Experts of a small language model: 271M tokens.
Below are experts of layer 6 (counted from 0) of a mixture-of-experts language model. Rows are named gate (a neuron's input weights, with its number), up (a neuron's input weights, with its number), down (a neuron's output weights, with its number) and show model dimensions 0-191. Each number is 200 + 20 x the weight over its row's rms, rounded and kept within 0 to 999.
Before each expert's rows: a language model's description of what the expert responds to. This comes from a sample of Wikipedia text that the model never trained on.

# expert 28
The article the, pronouns them and themselves, naming verbs called and named, counts like two, and m pieces inside names like Brahmo.
gate1,194,233,222,237,243,208,159,171,198,206,200,215,153,186,198,186,202,228,168,189,192,179,184,252,182,215,220,216,188,210,215,202,189,222,192,179,233,203,218,200,194,214,160,211,224,193,205,198,236,213,200,173,194,188,211,203,207,222,187,186,199,222,239,176,174,189,205,174,189,207,181,187,201,215,168,211,189,176,205,221,214,192,186,221,194,181,187,215,188,193,214,203,199,215,188,205,208,163,188,190,206,199,192,233,201,223,196,198,204,215,195,232,210,209,203,192,204,154,215,219,212,193,235,224,200,180,226,206,186,182,233,216,187,240,160,200,207,220,210,206,222,185,170,230,199,235,208,187,210,224,200,201,194,205,186,231,205,239,204,200,195,230,233,226,238,180,185,199,202,192,228,200,212,178,179,228,199,208,206,222,169,209,209,191,199,204,189,226,162,211,257,152
up1,203,218,200,188,181,227,227,205,213,203,151,182,217,192,194,212,203,196,204,199,213,187,217,187,202,195,224,221,214,173,236,188,221,213,238,211,199,152,174,227,187,191,203,215,194,188,223,159,236,197,169,205,217,201,163,183,187,216,225,199,197,212,204,196,185,216,207,204,168,204,213,245,201,180,199,200,205,180,203,241,215,209,184,177,211,181,224,234,195,192,213,188,212,239,174,188,221,219,221,187,230,237,153,191,164,189,191,194,180,228,183,193,182,196,237,202,225,209,167,197,194,227,190,173,161,180,163,191,206,179,219,236,204,178,191,217,201,206,196,201,211,197,207,202,180,198,193,203,194,132,197,215,208,216,218,208,209,202,203,216,207,160,215,222,195,209,203,207,209,243,223,248,197,191,199,241,206,206,203,191,181,215,212,160,196,217,207,217,187,180,188,212
down1,186,164,231,225,202,190,222,222,206,197,183,216,201,191,202,181,210,175,204,207,188,201,209,186,160,186,233,191,212,208,243,183,199,217,203,171,195,203,182,201,248,205,217,237,148,212,148,213,194,189,187,222,198,208,194,224,200,224,169,212,187,222,217,195,215,219,195,200,221,189,192,214,193,188,207,176,193,183,228,191,228,204,220,214,204,158,199,205,220,201,210,159,212,191,189,225,213,181,186,192,221,199,193,204,202,168,206,212,165,187,225,152,173,176,176,209,178,195,210,206,241,231,225,181,190,199,199,205,245,224,211,222,204,234,181,201,210,196,225,230,164,218,183,197,198,239,194,221,169,186,213,196,209,220,186,192,203,202,186,197,200,168,226,179,223,194,239,182,193,226,218,217,178,206,204,195,244,182,185,194,214,204,177,218,220,173,191,224,221,184,236,213

# expert 18
Opening pieces of words after a space (sp, ent, inst, dep, ch), frequent in album and song infoboxes, plus the and table dividers.
gate2,174,214,169,240,183,208,169,193,186,212,207,179,210,208,188,205,204,219,196,227,213,187,192,190,206,209,203,208,217,197,192,172,212,203,227,211,224,205,202,200,202,179,217,203,225,199,186,195,200,200,249,204,219,205,200,235,213,161,162,202,205,188,159,215,202,272,196,191,172,228,181,188,187,219,183,193,219,210,208,213,219,187,208,199,190,197,177,212,200,192,208,160,184,197,205,199,181,192,213,170,234,208,211,166,240,240,176,215,165,193,186,187,202,182,239,174,182,254,170,178,181,171,204,215,218,201,178,189,193,216,148,216,212,189,187,174,175,221,183,208,195,234,184,198,178,242,208,214,188,238,219,215,224,215,214,170,217,203,184,223,220,187,196,201,222,207,175,206,223,200,165,205,188,224,162,218,207,182,180,200,170,195,208,191,202,196,207,205,203,199,229,201
up2,243,192,190,178,191,194,207,181,189,226,217,217,177,205,215,206,195,189,204,195,211,210,165,216,199,228,210,197,216,187,190,186,219,185,197,153,187,210,178,218,170,217,175,176,190,183,217,175,230,204,194,250,186,197,189,199,202,174,199,216,162,184,181,211,218,186,212,168,175,187,181,224,200,195,191,198,222,152,209,188,192,211,179,203,205,190,244,215,215,189,193,217,215,244,211,198,207,225,212,228,189,204,171,202,208,190,191,188,210,218,179,203,198,185,203,171,222,206,213,194,184,215,211,240,176,169,202,226,199,210,226,212,200,208,184,207,222,203,210,141,186,173,220,187,211,185,153,200,192,167,194,213,175,219,205,230,211,139,237,221,218,219,196,184,184,183,186,173,199,211,209,218,204,217,235,200,154,219,199,203,226,226,187,230,212,200,174,210,220,164,195,227
down2,207,209,218,198,193,179,251,193,211,170,187,219,211,189,201,186,199,188,191,238,238,215,212,189,174,186,219,178,197,205,202,224,181,193,197,250,178,192,220,199,179,235,207,212,163,209,199,219,208,217,211,204,202,185,210,220,189,204,190,186,199,199,155,197,226,216,202,183,193,164,239,185,200,204,198,215,176,220,208,159,188,234,192,199,195,211,191,170,196,200,151,199,188,242,230,175,179,207,189,235,196,200,181,171,182,194,178,214,169,242,193,235,177,208,225,215,213,209,238,188,224,207,216,182,220,185,219,210,185,199,223,197,231,221,231,197,209,217,220,144,208,183,213,223,195,201,176,213,204,184,191,202,166,202,185,236,170,177,213,215,202,229,200,222,225,201,213,175,184,204,204,231,180,205,196,188,223,230,171,227,196,220,235,189,216,196,226,213,191,202,189,223

# expert 29
Words in quoted speech and titles, such as 's after It, "The, My, do, me, and the article a in narrative.
gate1,191,200,210,206,211,209,187,205,217,181,212,205,182,180,186,197,152,237,176,205,228,208,214,179,195,165,211,197,236,226,175,199,156,193,173,180,207,201,187,188,215,206,197,231,179,203,175,194,198,183,221,200,200,184,197,210,208,184,166,183,202,247,189,200,211,184,195,205,170,195,230,217,189,222,203,143,175,232,196,214,194,198,242,194,223,240,216,219,175,170,184,198,208,223,218,193,205,202,197,210,202,216,218,170,283,183,210,212,161,177,190,213,200,197,187,192,190,220,205,199,185,197,183,203,188,193,198,200,243,195,171,230,231,209,197,191,160,177,191,248,203,219,182,156,191,203,186,202,191,220,190,175,237,198,192,197,198,186,213,177,196,197,201,223,175,198,224,205,180,189,220,198,223,219,182,212,221,228,167,207,211,199,198,189,218,223,178,202,187,207,227,222
up1,171,195,154,171,188,193,200,165,216,201,194,207,171,190,207,239,207,248,186,226,211,200,190,188,243,192,200,200,212,254,200,203,165,221,208,193,244,190,181,196,208,210,174,229,186,204,190,200,220,153,224,185,191,187,209,204,206,185,194,213,220,202,194,196,205,191,227,202,193,209,216,228,221,190,210,153,188,225,207,210,202,180,212,169,248,192,233,234,173,172,191,204,217,234,199,170,223,225,179,201,180,225,208,190,228,176,200,175,211,183,201,200,222,181,208,196,168,191,215,188,203,195,202,139,205,234,208,199,196,202,155,170,214,202,174,211,195,207,232,217,181,210,209,199,161,218,229,212,220,188,208,208,217,204,214,184,204,215,178,229,197,200,237,204,211,182,193,213,195,207,193,185,197,239,175,222,195,185,191,197,232,174,198,197,223,214,195,207,196,184,233,204
down1,213,189,216,158,198,211,210,211,201,167,178,196,196,191,206,213,223,245,203,213,164,204,180,221,179,178,204,193,200,189,203,208,173,220,195,212,205,194,199,205,232,193,209,202,178,217,210,184,223,232,170,229,209,237,180,207,195,206,214,189,172,151,203,182,214,197,221,248,191,201,177,193,194,178,199,202,165,203,177,206,181,177,194,215,198,199,182,229,198,195,216,174,190,201,173,221,222,195,202,206,250,186,181,239,196,234,174,206,187,187,221,212,196,219,169,198,159,219,183,215,211,179,223,231,198,196,182,178,201,198,185,211,147,183,219,203,205,190,184,236,197,189,163,204,172,234,197,165,209,216,194,217,224,209,190,196,235,196,223,224,209,203,173,215,216,208,186,225,188,214,160,218,183,218,153,206,219,175,216,203,169,199,219,244,207,222,232,222,207,193,195,199

# expert 15
Closing == of section headings like See also== or Early career==, plus inner word pieces of academic and institutional words (phys, econom, corres-p-ondent).
gate1,164,193,227,204,222,189,199,193,175,205,223,207,153,185,217,206,186,207,202,212,196,177,217,203,218,204,230,190,189,197,185,214,179,172,185,194,225,202,221,193,194,208,170,175,224,202,218,207,171,214,182,232,218,175,215,220,209,225,217,170,182,186,180,195,238,205,232,152,186,220,193,173,200,195,208,193,139,228,183,192,193,214,237,185,193,198,183,182,230,215,171,211,205,181,168,230,191,198,226,219,190,156,242,173,199,180,197,190,244,194,200,182,211,185,238,180,226,184,186,176,172,211,177,207,224,182,235,203,201,243,187,200,180,178,176,179,190,206,211,199,207,204,194,219,167,171,177,205,191,192,197,186,208,198,216,202,207,206,224,205,195,191,201,196,177,189,214,155,199,202,211,184,229,156,202,205,213,188,220,201,215,221,176,209,197,232,215,192,193,236,163,208
up1,214,220,186,228,185,181,222,159,206,242,162,180,228,212,219,194,212,196,206,218,200,192,228,204,166,212,216,179,203,208,209,196,225,219,165,163,187,213,189,191,173,196,217,236,191,207,171,184,183,206,211,224,216,227,185,211,213,215,186,217,189,165,178,194,178,202,226,175,172,195,195,188,164,217,191,158,175,227,222,197,204,183,221,220,214,207,212,176,219,181,181,196,204,226,177,236,177,202,221,188,201,217,216,188,178,210,199,228,206,225,169,219,198,215,224,173,214,212,190,215,205,203,191,210,189,196,187,209,178,211,187,199,188,190,230,200,187,164,198,193,194,212,228,218,246,210,196,198,221,161,200,214,192,202,196,191,190,193,219,203,175,186,182,198,202,235,170,142,179,199,172,218,198,213,213,151,179,178,191,162,212,190,195,236,198,230,188,179,172,232,237,201
down1,203,223,240,197,256,227,209,225,197,202,206,208,212,191,209,196,205,224,220,159,235,202,171,173,193,201,217,150,215,213,186,228,180,182,199,181,175,210,266,207,231,191,191,180,210,188,196,207,219,223,196,192,175,197,200,204,192,221,163,193,222,190,179,170,205,198,160,168,196,188,202,215,195,160,223,232,214,193,205,180,206,200,204,210,241,199,203,219,201,195,215,180,185,195,223,202,188,186,205,171,190,207,248,209,152,201,191,208,203,185,206,175,201,174,211,220,207,218,186,228,188,194,173,232,202,213,222,189,234,220,201,181,215,205,186,258,202,228,186,238,190,153,174,191,205,201,218,242,198,170,211,201,194,176,211,180,201,178,244,174,205,220,192,213,183,184,187,195,201,189,208,172,194,215,197,194,198,187,220,212,191,198,201,216,199,196,211,180,221,191,191,211